Experts of a small language model: 4 picks a token, a variant of Muon for the experts.
Below are experts of layer 2 (counted from 0) of a mixture-of-experts language model. Rows are named router (the router's row for the expert), up (a neuron's input weights, with its number) and show model dimensions 0-191. Each number is 128 + 32 x the weight over its row's rms, rounded and kept within 0 to 255.
Before each expert's rows: a language model's description of what the expert responds to. This comes from a sample of Wikipedia text that the model never trained on.

# expert 54
It responds to: Final "a" in circa, "nearby" and "no", plus assorted word-ending pieces in linguistic or table text: sh-ave, Cur-se.
router [134 146 130 140 176 114 159 126 127  99  85  87  96 176  78  80 138 118 146 118  96 163 153 115 113  88  83  84  86 175 146 142 173 129 154 108  79 110 151  77 143  85 123 159 129 142 135 159 112  93 163  78 171 171 145 117 110 155 131  90  87  99 149  79 111 145 135 135 161 122 171  70 157 179 102 142 115  81 161 102 117 103 169 131 160  95 173 132  80  77  93 121 151 136 147 126 120 139 143 119 111  97  76  95 108  90 152  81 135  83 174 141 134 136 149 118 172 148 163 121 180 175 170 103 159 131  99 117 117 178 169 177  85 162 169  93 138 175  79  79 119 161 123 180 130 131  80 152 172 173 113  84  87  87  84 178 159 171  84  82 158 184 133 175 157 161 146 168 159 156 128 169 157 117 128 183 137 168 164 115 138 138 169  82 146 145  83 164 118 114 169 103]
up0 [155 177 114 149 125 139 127 112 100  96  99 117 165 129  95 115 116 182  71 129 108 130 117  66 124 135 154 127 177 115 104 166 103 123 157 177  81 126 136 160 117 110 150 118 125 153 158 127 150 166 130 139 124 162 137 101 137 146 185 137 128  91 113 146 151  63  46 120  63 177 164  64 116 119 154  94 143  83 118 150  64  79 113 121 161 171  98 109 126 122 153 181 114 112 165 154 152 167 149  99  72  96 126  99 141 119 151 104 150 102 144 133 173 147 150  81 119 113 207 117 154  97 115 131 132 155 117 103 110 132 113 143  95 107 106 138 183 140 170 161  76 179 150  84 132 158 143 172 127 116 127 147 150 196 113  84  79 150 122 162 170 110 159  94 157 164 130 102 103 149 155 133  51 140 155 165 171 131 110 179 152  37  47 115  54 165 172 127 168 117 128 106]
up1 [149 129  97 125 104  62 118 135 147  91 173 141  91 148  89  92 154 101 128 145 152 118 102 197 139 117 161  65  85 140 124  79 101  75 153 170 162 112 146 122 118 121 141 147 106 177  88 130 118  99 117 126 125 114 150 127  73 162 141 128 171 180 134 124 170 165 108  96 153 105  46 103  85 147 117 112 157 184 146  47 138 140 147 107  86 125 129 173 168 137 160  92 144 161  65 147 159 187 123 108 164 120 146 164 113 145 137 124 113  76 144 149 116 120 140 165 118 165 133  98 109 174 108 158 123 145 105  65  71 153 118 105 151 134 119  86 150 104 131 187  50  95 107 130 149 102 171 129 159 181 162 133 189 140 117 119  97 136 140 100 196 116 163  74 104  74 107  96 171 107 162 141 122 140  63 162  99 138  83  95 158 164 128 124  74 121 147 136 202 178  99 105]

# expert 34
It responds to: Forms of be, have, modals and "not" right after a subject or relative pronoun: it was, which is, had, would.
router [121 156 152 156 174 124 175 113 151 105 111  89  91 161 110  90 130 120 141 152 123 160 136 159 112  80  81  90  89 163 164 138 176 130 156  93  87 122 163  81 150  82 140 161 142 156 146 170 119  79 164  83 158 142 140 128 141 149 100  84  89  80 159  78 105 132 148 129 166 146 168  85 130 168 128 145 144  83 159 103 157  91 171 153 184 103 161  90  84  87 100 103 120 127 143 122 144 162 146  90 122  85  84 100 103 133 162  85 144  82 155 141 150 140 128 143 173 123 175 155 173 178 126  98 176 143  91 117 155 156 161 168  87 169 169  84 157 175  85  78 101 112 162 171 127 155  85 143 175 163 100  85  88  83  85 176 158 168  87  77 166 176 115 177 165 173 130 183 150 137 108 143 168  88 107 156 136 163 153 109 122 158 156  91 151 174  89 158 118  98 168 134]
up0 [169 109 121 116  59 161 121  61 164  96 105 129  62  61 138  96  99 127 176 111  95 121 134 112 171  88 147 133 150 147 102  97 128 121 128 142 106  83 124 123 115 188 136 127 129 112 144  66 148 182  92  99 135  91 154 157  81  95 165 155 128 197 114 132 166 173 137  95  97  89  98 183 136 108 146  71 123 101  98  95  81 100 102  75 149 209 121 143 181 119 139 120  99 182 119  80 139 176 161 114 169 112 145 152 185 114  96 200 145 129 115 130 150 162  89 124  99 130 129 144 116 179  66 126 114 157 129 151 137 134 133 127 106 163 119 146 170 122 145 151  98 127 138  72  93 130 120 158 103 166 113 109 111  96  67 103 174 132 158 151 113  64 108 224 145  93 103 133 141 119 162  86 137 110 191 133 131 103 148 163 116 167 127 141 123 157  98  97 163  99 144 192]
up1 [125 155 166 157 151  76 106 125 129 125 167 126 186  77  94 105 161  51  85  95 134 103  91  58  96 142 121  96 147 146 119 157  70 150  95  84  96  94 107 116  94  91 170 161 175 127 117 175 136 129  87 162 102 181  91 137  38 139  74 113 127 120 129 140 152 214 151 136  89  88 130 175 174 101 134 100 118 168  90 144 113 165 138 119 114  69 139  99 140 118  89 143 114 213  86 134 147 113 139 100 139 144  99 122 102 139 125 108 121 176 135 142 110  92 166 129 176 168 115 133 123 128 152 137  53 208 147 167 151 147  81 154 201 125 196 112 129  82 157 152 113  95 152 129 183 148 133  86 110 149 129 184 101  90 175 117 156 164 114 172 115 101 113  78 118 138 127 150 145 121 113 122 159 130 140 161 161 102 125 152 147 140 129 113 155 132 169 127 103 159  80 125]

# expert 49
It responds to: Word pieces inside names, titles and uncommon words, often vowel-e endings like ate, ide, ree, e.g. Mar-ly, disch-arge, Ever-cle-ar.
router [137 147 150 161 163 104 167 138 135  98  87  82 104 172  86  83 135 113 163 141  83 154 161 123 128 103  84  89  87 162 161 160 176 130 156  93  82 106 137  81 139  84 116 164 122 129 116 148 122  84 161  88 172 167 128 123  95 160 131  84  86 109 148  94 111 139 144 148 157 133 170  79 160 175 129 151 112  81 176 108 133  91 172 135 169  93 171 122  86  80 101 108 161 150 133 107 107 150 160 103  96  90  83  93 122  89 156  86 148  79 166 153 160 143 133 144 173 152 160 124 168 177 176 118 158 115  97 102 118 170 170 171  86 156 169  92 150 172  85  87 113 149 136 169 123 133  85 127 174 169 123  87  85  89  83 180 156 168  82  83 150 170 128 168 171 145 165 162 168 155 136 180 160 123 125 175 122 165 166 107 144 131 175  79 136 128  78 176 120 101 165 102]
up0 [134  94 222 174 177 120 163 130 185  99 141 132 147 114 125 148 159 141 169 148 157 126 125 156 164  98 107 142 134 140 117 167 107 123 113 213 105 147  59  77 124 138 152 132 129  80 164 126 175 135 132 101 146 163 190 163  77 138  96 146 114 158  99 144  78 115 105 138  86 138 169  97 100 136 124 134 129 172 131  92 197 159 120 121 120 131  92  74 115 105 124  80 119 198 122 178  48 185 132 119 112 124 179 144 133 120 120 140 137 131 144  40 133 156  78 137 132 127 122  78 111 121 113 123 183 167 156  86 178  68 105 123 135 137 198 100 143 105 140 122  90 124 135 177 110  77 176  94 153 167 162 162 145 141  82  91  97  78 124 151  57  86  83 106 147 127 114 112  68 134 136 126 137  95 130 133 151 128 117 154 105 107 162 132 130 144  97 119 166  72 151  95]
up1 [145 106 112 155 167 225 120  65  87 145 131 109 106 137 125 152 188 119 126 102  73 133 114 202 117 100 157 125 159 138  79 163  89 127 126  84 128 114 122 177 104 145 150 191 168 115 157  78 165 146 172 109  92 147 100 110 105 134 173 158 195 118 121 117 100 188 130 153  91 189 134  92 114 154 145 199 128 163 135 123 146 155 161 123 141 119 135  99 138 175 188  57 102 130 157  90 126 152 156 136 153 152 137 162 168  99 157 132 115 133  76  70 157 147 137 114  96 207 131 125 164 115 118 146 156 136  75 121  90 131 101 110 146  97 145 109 125 180 114 117 108 132 177 128 177 129 105 127  78 138 117 141  89 178 116 108 164  88 132 152 219 138 190 166 113 104 117  83 105  90 137 145  89 162 122 110 197 125 191  73 120 142 109 138 139 119 145 109 103 106 124 163]

# expert 27
It responds to: Second pieces of capitalized names and words after a first piece, such as Com-mon, Tw-itter, G-irty, Morgenst-ern, w-onder.
router [107 132 140 146 178  97 162 156 119  91  91  85 122 175  94  80 146  94 169 124  84 155 160 120 101  89  86  93  87 165 167 150 172 133 160  87  89 140 153  81 135  86 115 164  99 142 137 147 121  84 157  93 169 168 118 134  88 164 124  87  84  93 157  85 105 153 126 153 152 132 171  82 161 172 112 137 109  84 165 110 133 100 170 154 162  99 162 132  87  88  95 140 162 151 148 104 112 133 155 111 128  88  90  92 103  83 147  84 146  83 163 161 148 122 155 128 169 135 142 125 170 173 166 115 161 134  99 107 113 166 171 165  83 163 164  92 155 177  82  78 130 144 118 174 108 107  75 132 167 177 138  92  92  83  79 170 162 165  81  84 144 177 120 170 173 136 160 161 172 158 152 174 165 133 143 174 140 175 172  98 150 143 160  81 111 124  91 173 132 135 173  99]
up0 [192 150 119 147 141 129 156 123  77 155 158 115 167 141 221 138 170 130  85 186 101 193 153  55 157 130 144 102  95  72 142  95 117 160  95  90 126  46 118  91 115 135 193 114 151 125 111 155 135 155 164 171  99  64 130 105 120 136 117 125 162 120 128 179 145 131 117 111 125 174 133 130  97  97 167  91 119 124 144 131 184  99 100 201 111 159  95 106 118 138 131 110 132 203 164 145 141 198  43 107 118 124 112 110  88 109 202 142 105 115  94 125  98 136 183  86 114  94 157  91 128 144  51 179 114 181 122 167 108  99 130 118 124 123 119 122 122 122 139 141 127  99  69  81 123 118 154 149 127 108 137 126  83 111 137 136 125 111 103 155 106 125 117 136 105  85  86  64 163 104  93 131 120 193 106 158  53 122 148 124 161 156 124 157 116 161 124 127  88 134 121 165]
up1 [148  77 121 135 155  99 124 103 144  62  99  95 102 112 117 139 144 120 103 132 171 132 129 139 136 140 122 156  94 183 116 117 134 174 104 144 126 186 139 167 154 115 160 190  81 169 191 115  79 143  71 101 123  91 159 122 158 122  91 136 156  80 187 180 175 121 107 179 170 125  98 136 149 117  86 120 126 162 109  76 140  99 132 166 141 130 110 116 166 103 158 176 178 148  29 163 110 138  67 154 152 146 115 165  99 161 115  99 130 131 103 151 183 168  57  76 125 138 109  80 124 132 115  96  87 143 144 129 121  91 130 134 103 172 136 153 132 104 136 139   8 139 101 131 165 127 101  72 123 146 144 163  97 129  99 114 136 127 116 169 135 109 124 203 184 163 133  80 133 130 125 126 142 166 132 121 162  91 149 172  79 158  83  95 111 159 112  82 165 173 120  91]

# expert 32
It responds to: Middle syllables of proper names and titles in lists, often German or unusual spellings, such as W-acht-ell, Gro-ß-er, Dever-eux.
router [116 153 141 159 169  94 166 163 113  92  90  91 123 167  85  86 137  98 160 130  85 149 163 123 112  88  82  85  89 168 167 151 175  99 165  98  84 135 136  84 120  88 112 157 108 144 112 135 120  87 157  89 166 169 117 139  90 165 139  81  85  97 141  92 114 150 152 151 150 135 170  86 164 171 131 155 107  84 165 109 138  91 167 140 168  97 165 130  87  85  88 117 155 151 154 112 111 127 156 101 113  94  82  91  98  86 161  86 150  83 165 151 159 125 156 146 175 145 150 130 176 170 173 125 157 105  86  92 113 172 168 168  85 171 165  89 135 174  84  84 119 144 141 170 117 123  82 131 173 167 136  88  91  86  84 173 163 166  86  82 153 170 103 164 166 150 156 168 170 153 150 169 162 137 134 169 115 171 163  95 155 122 172  85 143 120  85 170 118 126 168  99]
up0 [118 124 148 104  82 192 143 151 102 146  89 100  88 107 131 118 126  95  55 151 109 128 101 166 113 171 154 147 117 159 143 117 116 135  83  96 161 191 147 163 150 147 133 120 114 199 106 145 125 188 117 157  58 130 106 128 226 117 131 118 110 152 132  67 112 123  97 154 145 164  74 103 127 153 190  94 159 112 150 157 105 132  98  63 163  87 122 124 168  89 111 125  92  95 123 176 133 131 175 115 125 142 141 160 125 120 165 103 145 138 124 191 104 139  74  75 128 147 161 176 134 167 172 114 128  86 144 158 122 136 132 106 147  96 125 180 120  90 160 138 123 107  92  81 137 107  90 163 106 129  73 128 103  94 124 108  81  80 125 116 130 149 131 174  58 146 140  56 116 112 150  89 120  98 135 114 138 135 122 115 160  84  87 236  70 170 121  74 153 137 134  84]
up1 [103 180  95 137 125 122  91 113 165 153 151 100 105 116 168 139 126 101  69 136 158 151 123 114 106 110 136 129 156 157 101 122  67 106 159 115 129  78 197 116  84 113 171 154  76 128 150 155  90 149 103 167 159 140 110 131 186 103  71 116 167 156 114 131 130 122  94 166 124 108 134 153 122 103 181 139 128 134 127 119 173 140 124  87 160 135 140 130 105 140  78 127 108 195 151 111 108  84 122 129  94 138 159 106 147 178 108 138 120 105 146  93 168 160 121 110 107 125 136 149  80  40 164 105 145 144 162 140  88  96 109 132 140  75 107 185   0 138 123 148  68 147 121 103 161 114 176 110 106 126 106 181 163  49 138  91 113 107 135 132 146 117  86 106  97 167  75  53 125 129 112 198 141 100 157 159 137  90 128 166 105 143 115 159 160 130 151  90 161 111 111 169]

# expert 61
It responds to: Noun pieces and whole nouns completing a phrase, such as en-force, chief, out, steam-ship, game, station, series, plus Thai script pieces.
router [119 141 130 151 176  94 162 146 119  98  86  81  93 173  74  84 144 114 157 123  89 159 165 141 115  82  83  84  87 166 156 152 178 114 155  96  80 123 132  83 150  78 129 157 118 142 142 135 125  84 170  86 170 168 122 131 102 159 123  87  81 103 127  85 113 142 151 136 155 115 166  83 158 177 128 133 118  87 173 110 128 107 169 152 165  98 162 111  83  83 107 121 147 141 154 114 129 134 147 103 111  90  77  94  98  82 156  81 138  86 164 142 140 120 137 145 177 139 157 134 170 166 167 127 165 116  89 111 119 176 174 170  88 166 172  87 137 180  83  82 127 141 116 171 134 121  79 137 172 175 146  84  98  83  82 174 163 170  83  79 152 174 117 171 170 152 162 172 168 154 131 172 166 113 121 181 136 157 167 105 154 143 175  81 128 135  88 171 116 126 167 100]
up0 [ 43 141  93 142 105 100  82  68 154 168 123 153  84  94 125 153 189 181 111 116 124 140  93 140 127 165 131 102 112 124  66 191 123  80 136 102  83 102 162 136 107 179  99  72 134 157  90 162 116 156 157 171 104 147 114 121 158 137 167 149 134 163 198 121 112 130  75 111 170  95 117 143 172 163 131 131 154 144 140 207 122  93  68 131 136  94  74 162 157 107 133 126  88  96 113 181  87  82 131 100 189 113  83 175 231 115 116 154 154 123 126 152 134 137 111 146  77 159 189 152 115 119 191 141 169 149 108 124 174 130 132  75 121 133 167  90 172 155 141 118 145  56  66 110 142 140 121  99 132 127 107 111 171 111 161 139 109 152 105 110 170 141 110  51 117 116 101 125 153 111 137 132  73 150 166 110 130 104 126 121 148 138 120 131 120 162  87 163 125 127 102 141]
up1 [144  72 131 147 124 142  95 107 158  88 114 113 115 124 172 164 107 140 144 148 142  95 150  61 177 143 129  94 115 149 150 176 122 165 178 174 108  81 152 167 128 132 150 119 155 128 118 128  81 158 127 133 105 124 153 142 192 175 148 182 190 135 151 179  90 111 106 124  96 120 124 132 125  96  80  99  58  99 126 137  92  70 148  99  34 144 107 127 133 109 165 131 199 101  97 126 112 185 120 170  70 135 147 125  94 174 133 115 125 124 159 146 119 103 148 186 113 120 104 106  83 152 123 116 170 188  80 178 174 127 110  90 137 202 186 154 151 130 136 136  74 106 132 125 116 117 134  73 111 104  66 121 157  87 131  71 129  95 158 134  87 130 103  92  97 119 169 166 128  86 125 142 154 156  93 141 146 113  55 130 111  97 149 103 154 128 107  59 120 187 160  82]

# expert 89
It responds to: Mid-word fragments in German, French, Latin taxon names and non-Latin scripts: ue-ber, ze-olite, my-the, T-ry-peta.
router [120 150 136 143 166 101 171 154 119 101  89  89 132 172  84  88 138 106 160 147  83 162 164 134 135  81  84  82  82 172 164 160 171 115 164 104 102 117 118  83 118  77 100 162 102 136 101 127 103  94 148  90 169 168 131 134  96 160 123  81  81 122 123  82 118 155 122 151 157 117 174  82 158 174 125 152 113  87 165 132 124  99 168 145 151  91 169 117  84  87  98 117 150 140 146 112 120 141 158 110 111  93  86  90 117  87 164  83 145  82 169 149 136 123 121 155 178 151 144 120 174 164 169 120 166 119  84  99 103 174 173 169  87 166 175  89 135 176  85  80 119 156 128 172 116 152  91 136 171 166 135  85  83  87  85 177 168 159  81  84 142 176 104 169 179 139 162 166 174 161 137 158 160 132 133 175 108 171 153  99 163 133 172  83 152 116  79 168 131 139 168  95]
up0 [165 127 125  80 138  94 125 116 106 136 110 135 102 151  80 115 211 114 124 100 113 126 178 137 133 150 106 200 155 123  88 132 116 185 141 137 116 115 122 119 146  58 147 149 128 150  99 115 189 151 142 138 149 107 113  72 120 121 114 117 155  87  53 177 122 177 104  95 154 127 162 123  86 122 132 145 102 153  98 178 179 132 117 102  21 126 154  99 152 188 238 130  86 164 129 127 113  66 149  89  77 129 103 107 118 167 153 137 128 135 144 106 136 108 126 106 128 149 174  98 120  64 157  88 114 131 145 128  96  97 133 129  92 151  73 125 172 130 122 133 116 152 161 124 120 143 142 128 126  97 126  96 151 127 164  78  91 118 156 149 159 125 187  76 144  99  88 164 120 139  98 167  86 157 105 148 206  92 155 170  93 125 137 159 116  96 113 109 101 160 129 228]
up1 [111 143 127 142 112 111 125 126 117 150 119  91 105  99 103 192 105 115  91 118 190  48  88 178 131 124 250 149 130 115 108 106 129 135  73 107 139 113  71 140  77 135 119 174 116 124 100 131 158 171 134 112 175 109 150 121  70 140 161 176 149 122 158 112 176 123 124 184 111 124 158 142 149 106 185 147 123 119 107  98 115 157 141 140 137 172 102  77 131 133 103 163  96 111  65 112 142 165 129 150  95 110 156  85  94 171 100 118 128 172 144 161 135 158 153 120  98 113  91 133 151 181 106 169  19  87 132 106  92 140 143 138 166 116 150 246 105 135 122  97 153 119  96 137 149  83 156 104 107 146  87 140 133 170 164 120 129 169 117 163 115 106  96 148 120 123 188 151 130  84  72  96 140 104 174 140  83 122 154 192  81 124 117 166 112 151 115 114 152 105 130 103]

# expert 16
It responds to: Word pieces that finish verbs and common words after a stem, such as he-al, bit-ten, sw-ung, dev-ote, plus ion.
router [116 145 139 142 176 113 158 126 130  95  92  89  97 170  82  83 156  91 157 124  99 171 149 142 111  89  88  86  89 166 167 139 171 124 154  97  87 111 145  85 140  78 127 170 108 143 126 153 128  88 170  93 172 167 124 131 104 174 109  84  79  91 138  79 109 142 137 142 153 137 176  94 154 174 117 145 120  81 166 110 137  83 169 148 174 104 170 111  87  90 104 126 156 154 145 116 122 124 164  97 124  89  86  90  90  90 163  78 138  82 164 151 162 136 145 145 176 140 164 132 175 168 159 111 170 129  95 108 124 168 167 164  81 166 165  93 151 174  77  82 122 120 140 169 106 129  80 145 172 170 106  82  97  81  85 174 165 172  89  86 153 179 116 178 172 156 157 172 154 141 143 164 168 113 130 158 135 175 162  95 142 140 168  88 131 123  82 176 113 117 164 101]
up0 [150 177 143 141 106 118 146 141 159 152 109 225 116 122 146 143 186 158  67  90  99 161 133 142 144 143 118 106 155 154  58 139 102 134  89 142 155 107  77 161 183 127 167  76 122 173 148  49  94 136 151 161 157 110 139 187  77 171 158 136 135 158  82 121 110  88 138 154  68 142 134 120 158 123 160 131 142 182  97 116 180 110  78 167  76 202 168 132 158 168 152 112 157 108 111 161  93  41 128 131 138 154 111  72 128 158 147 124  84 134 132 166  97 123 105 121 122 105 133 125 114 113 127 114 166 173  74 139 157 109 159  88 129  79 113 133 140 108 112 127 168 109 107 122 161 179 107 112  62 100 177 125 105  86 107 162 101 122 100 128 191 146 110 115 157 182 123 130 105 158  94 147 129 157 171 173 100 147 170 154  41 116 128 167  90 122 140 131 109 145 107 119]
up1 [155 175 169 138 116 144 103 169 128 138  53 119  73 191 147 159  75 135 141 145  87 151  58 144 184  85 157 143  78 161 115  75 113 144  83 152 148 156 157 118  95 147 121  95 104 150 134 138  86 105  85 134 135 137 159 151 131 120  74 156 148 116 170 126 141 113 134 127 102 100 143 122  82 116 175 146 133 166  80  84 125  95 127 114 134 186 179 109 160 108 126 164 136 102 180 152 131 116 123 120 123 189 142 123  94  98 125 199 179  80 116 149  81 162  91 150  95  60 116  39 153  83 112  86 109 153 148 140 152 148  67  57 130 150 174 174 108 140 152 147 133 147 163 102  89 128 203 207 155 148 159  96 132 142 121 123 146 128 151 108  92 133 143 131 133  54  91 139 111 113 121 105 159 153 119 126  75 157 133 124 101 118 164 157  90 154 115 112 114  63 145 130]

# expert 57
It responds to: Pieces just after a word's opening letters, especially ure, ue, ive, in names and rarer words, e.g. N-ure-mberg, b-ure-aucracy, H-eal-th.
router [135 150 135 151 173 101 161 143 125 106  87  80 106 172  93  79 149 114 158 132  81 156 158 124 117  92  80  86  84 158 162 145 173 136 156 106  83 108 145  84 134  87 113 164 101 150 119 125 119  89 159  81 169 174 124 141  90 162 137  79  88 109 143  90 109 157 134 153 156 123 168  78 161 176 115 134 104  88 165 101 152 102 171 127 159 101 165 141  86  83  97 107 159 148 152 127 121 122 159 112 113  92  82  90 104  82 165  84 142  82 172 144 161 140 134 137 176 148 151 123 175 166 171 119 168 123  93 102 122 171 170 168  93 168 172  83 149 175  81  81 122 149 131 167 109 133  95 130 165 174 126  84  91  85  88 174 156 167  83  84 148 178  98 173 170 156 167 167 179 154 128 168 161 113 146 171 123 171 172 103 143 143 164  81 148 139  85 175 139 106 166  93]
up0 [130  70 118 119 125 107 116 129 144 112 131 183 190 135 101 131 143  93 118 195 134 123 108 105 157  97 173 129 104 101 144 160 129 179  81 126  73 167  78 112 126 166 137 127 156  67 104  94 139 127 196 101 144 125 154 124 109 112 172 112 127  75 122 167 174 196 107 147 131 103 116 142 120 170 164  90 129 147 148 132  94  46 160 157 128 126 133 117 143 169 174  87 140 102 120 141  92 145 150 112 111 102 145 152 125 126  93 125 235 135 157  66 129 108 121  90 127 111  84 142 142  66  91 147 101 133 142 162 142  81 151  84 201  68  79 138 133 118 153 145 170 108 113  85 111 141  84 123 131 114 157 132 119 151 128  84 162 107 145 138  99 119 169 134 148 106  76  62 147 163 169 114 127 106 168 103 218  62  87 185 129 128 102 123 178 183  88 121 109 150 142 151]
up1 [129  82 133 149 168 135  62 120  70 115 130 108 151 110 126 114  97 103 115 117 154 154 164 114 164 135 147 132 165 135  97 159 116 116 140 196 202 142  68 110 121 105 103 137 167 119  63 133 136  98 133 145 167 115 154 126  96 119 199 187  89 118  84  85 148 142 166 142  70 159  95 116 157  83 119 136 194 148 134 140 147  94 103  85 166 157 172 180 126 135 119  78 121  89 110  61  80 139  78 107  96 181 134 167  55 136 122 135 143 175 119 164 105 181 148 161 131 134 181 151 104 170 131 133  92 158 127 102 152 138  86  76 152 165  60  72 141  81 131 135 121  91 163 126 168 154 132 146 108 100 178 121 120 127 141  77 132  84 128 143 131 114 100 162 102  76 121 122  95 120 159 122  30 125 142 165 129 106  69 193 128 149 132 166 150 135 117 121 120 128  92 101]

# expert 19
It responds to: Final pieces of proper names, especially places and surnames, e.g. York after New, -ton, -ley, -ford, California, London.
router [ 90  94 178 127 166  96 144 171 103  82  93 102  92 166  90  95 135 116 162 159  96 146 150 155 100 101  93  84  99 166 159 135 162  96 161 102  83 182 114  93  96  91 143 189  93  94  93 142 145  96 159  89 152 164 161  82  95 167 105 111  87 177 102 103 116 150 163 158 165 156 159  98 129 166 165 131 127  94 147 145 117  91 163 165 175  97 152  77  97  96  93 116 150 131 145 150 115 169 168 131 140  86  99  88  99  83 167  85 146  93 163 153 153 148 174 159 161 144 100 108 170 164 151 169 153  82 107 104 126 166 157 168  92 138 159  90 164 160  94  94 103 158  90 160 115 101  91 177 157 163 165  99  95 103  95 158 145 164  92  93 116 164 104 171 161  79 129 140 160 140 168 174 156 166 128 159 122 160 178 117 165 136 164  89  70 110  99 151 170 112 161  89]
up0 [112 111 101  99 151 107 112 128 122 142 128 140 110 110  86 198 110 109 149 135 111 110  91 103 156 142 142 139 158 127 109 124 167 157  98  79 183 162  97 114 102 159 123 147 151 102 104 155 181 137  95 138 148 153 148 129 108  81 173 165 156 160 140 145 166 148  52  93 138 130  20 153 154 119 228 173 154 145 125 114 123 124  85 216  92  93 171 141 101 108 101 116 115 161 158 143 121 129 125 161 104 105 153 106 133  90 114 115  57 142 113 147 127  86 149 134 127 150 113 161 121  62  69 164 152 134 110 134 152  95 165 135 111  89  82 152 104 116 121 130 179  55 104 107 107  97  89  65  57 134 147 145 183 194 156 122 149 126 146 137  79 105 171 153 144  90 163  84 116 141 124  57 181 145 113  93  60 103 151 123 103 122 115 141 130 168 126 127 148 106  74 121]
up1 [217 122 136  63 147 117  93  94 186  78 159 116 152 145 137 114 169 140 112  99 116  75 152 109 148 195 143 144  76  57 163 104 113 122  40 154 142  97 144 172 124 134 116 141 164 115 110 113 100  57 133 146 112  96 168 160  54  76 203 154 155 114 137 103 122 116 123 112  86 135 140 170 115  97  57  76 133 104 173 169 125 141 112 139 119  60 129 133 141 190  97 160  91 123 130 169  88 127 155  97  91 178 161 175 203 160 127 147 115 157  99 112  81 140 112 114 113 165 182 163 138 136 123 145 136 120 127 116 110 102 133 135 120 135 142 126  99 107 137 130 132 163 157 149  81 118 163  83 121 129 119 112 128  94 128 113 103  96 150 142 140 121 116 124  54 155 167 146 105 106 168 106 127 102  95  96  91  89 127 142  87 142 118 106 219 116 129  90 114 102 170 187]

# expert 91
It responds to: Stray encoding byte pieces in the invisible characters around slashes in latitude–longitude coordinate strings, e.g. 84°42′53″W / 39.3.
router [126 169 161 122 188 115 140 114  91 137 104 117 138 178  83 102 149  86 169 100 107 173 162 115 144  87  76 121  81 145 139 134 172 154 109 105 144 160 106  79 124 107 129 146 106 103  88 110  91 118 116  78 165 158 145 132 143 172 104  99  84  97 103  82  99 158 110  95 184 133 182  84 151 148 128 179  95  77 138 127 112 101 152 105 145 130 136 168  83 116  83 146 102 149 102 127 170 158 171 148  91  81 122  97 129 120 159  98 147  78 150 163 183  98 159 122 177 169 134 134 169 169 176 101 113 103 142  82 148 178 171 163  75 173 143 149  95 180 105  72 109 189 113 170 106 168 138 135 176 166  88  81  96  79  80 179 118 141  82  73 169 147 134 178 136  98 171 151 153 125 137 171 137 136 146 173 104 125 131 133 117 154 172 144 181 117  86 172  78 100 146 146]
up0 [ 75 123 106 158 139  82 155 104 125 155  96 194 147 173 134 130 164  99 103 108 108 121 167  72 154 177 108  87 131  92 162 131 127 135 142 130 129 139 127 124 173  63  92 171 154  93  97  61 110 158 111 123 132 152 117 118 136 148  78 100 124 124 128 126 143 160 127  99 115  98 157 116 174 115 112 163 104 105 121 171  94 121 118 150 106 130 133 142  62 108 174 176  66 135  86 183  64 141 171 134  85 112 143 109 161 158 189 123 109 135 118 117 195 121 195  85 150 125 116  47 134 113  94  98 110 157 112 142 110 138  72  51  80 168 146 141 168  87 136 179 177  98  69  72 159 159 120 130 134 146 124 134 130 149 122  75  91  89 144 121 125 112 176  93 116 113 166  79 203 188 176 158 139 115 145 148 133 134 117 116 138 138 152 106 152  59 150 113 114 125 195 120]
up1 [169 157 160 102 103 144 103 184 143 118 165 136 157 131  95 166 140  80  85 131 156 151 115 120 144 173 157 127 117  73 125 172 130 124 187 136 166 159  82 156 128  87 164 131  82 153 109 156 109 177  95 131 124 105 193  33  99 110 132 153 120 104 148 148 155 169 188 124 121 155  64 136  81 132  97  86 127 139  96 166 124 102 116  91  92 158 140 165 160 124 149  87 150  76 149 132 149 157  80  92 129 175 121 100 172 133 104 137  75 131 110 123 129 152 132 180 105 142 101 113  97  54 114 155 104 119  87 165 121  99 107 151 143  75 147 137 123  54 150 181 152 157 108 137 151 186 128  73 191 154 109 195 122 175 140  70 137 124 130 159 103  95 111 163 154 102 145 124 116 161  87 117  66  71 117 143 111 110 139 118 114 154 129 160 104 155 138 206 130  63 142 166]

# expert 52
It responds to: Auxiliaries and main verbs right after a subject pronoun or noun in narrative prose, such as was, had, helped, would.
router [139 159 149 142 174 121 168 122 151  89 104  83  83 160 107  84 140 127 134 145 129 181 150 156 104  81  83  98  85 167 157 144 173 130 150  90  86 114 164  82 154  83 149 164 153 158 137 164 127  72 149  87 158 168 142 101 135 149 113  78  77  87 150  77 100 130 136 130 163 149 172  82 139 180 111 153 135  83 154 105 132  93 172 123 170  99 162 108  89  94  94 104 131 122 137 124 151 166 124 108 112  89  88 100 114 127 155  87 142  86 161 153 143 149 128 113 172 123 168 142 180 174 148  98 157 139  91 116 144 169 166 183  89 169 168  98 136 168  90  84  90 147 150 183 151 150  84 144 175 163  98  82  92  82  84 180 174 171  78  77 166 170 126 178 145 171 130 168 147 145 102 153 165  91 115 136 147 162 164 106 115 154 172  77 129 159  90 167 116 100 173 135]
up0 [138 103 114 184 123 142  89  62 136 206 166 119  75 114 162 132 161 122 183  94 170  84  72 115 124 170 131 122 132  84 123 126 132  97 104  75 156 130 128 127 144 161 105 102 147  74  92 107 182  91 149 171 114 190  91 146 124 112  75  99  91 163 118 164 152 183 114 172 143  65 155 115 176  85 103 120 165 102 118  88 131 124 130 157 141 147 120 145 104 145  63  35 144 161  76 136 154 140 182 165 114 139 161  73 134 135 105 119 180 114 176 132 118 132 114  98 157 166  98 113 138  87 118 127  75 105 120 134 110 113 116 161 157 167 157 180 153 144 126  97 101 114 179 107 158 126 134  87 158 106 135 153 124 113 146  88 155  90 167 159 151 114 145 111 131 146  94 127 113 199 137  84 165 118  84 122  65 199 126 105 154 148 168 110 112 155 170  92  95 164 106 182]
up1 [174 144  75 116 134 164 116 156 104 138  99 182 160 134  80 116 120 153 171  69 136 122 153 163 152 184  85  86 122 181 135 155  76 136  92 125 114 148 166  89  83  80 125  94  88 102 151 119 136 137 150 105 148  95  71  98 115  84 170 160 153 170 114 123 132 131  99 162 109 114 110 185  98 121 111 156 109 119 182  76 108 148 148 120 100 106 119 159 115 132 174 210 105 139  88 115 140  86  79  40  86 114 166 152 135 113 107 185 197 153 118 148 127 145 129 138 134 116 180  92 136 143 104 126  47 137 149 117 103 128 130 153 127 129 151 144 155 112 130  90 177  83  83 143 107 136 112 145 149 129 106 155 199 122 181 130 132 134 122  70  71 197 142  94 115 103 111  72  97  97 176 126 127 123 174 148  82 125 182 149  69 126 135 125 180 129  86  81 109  91 125 155]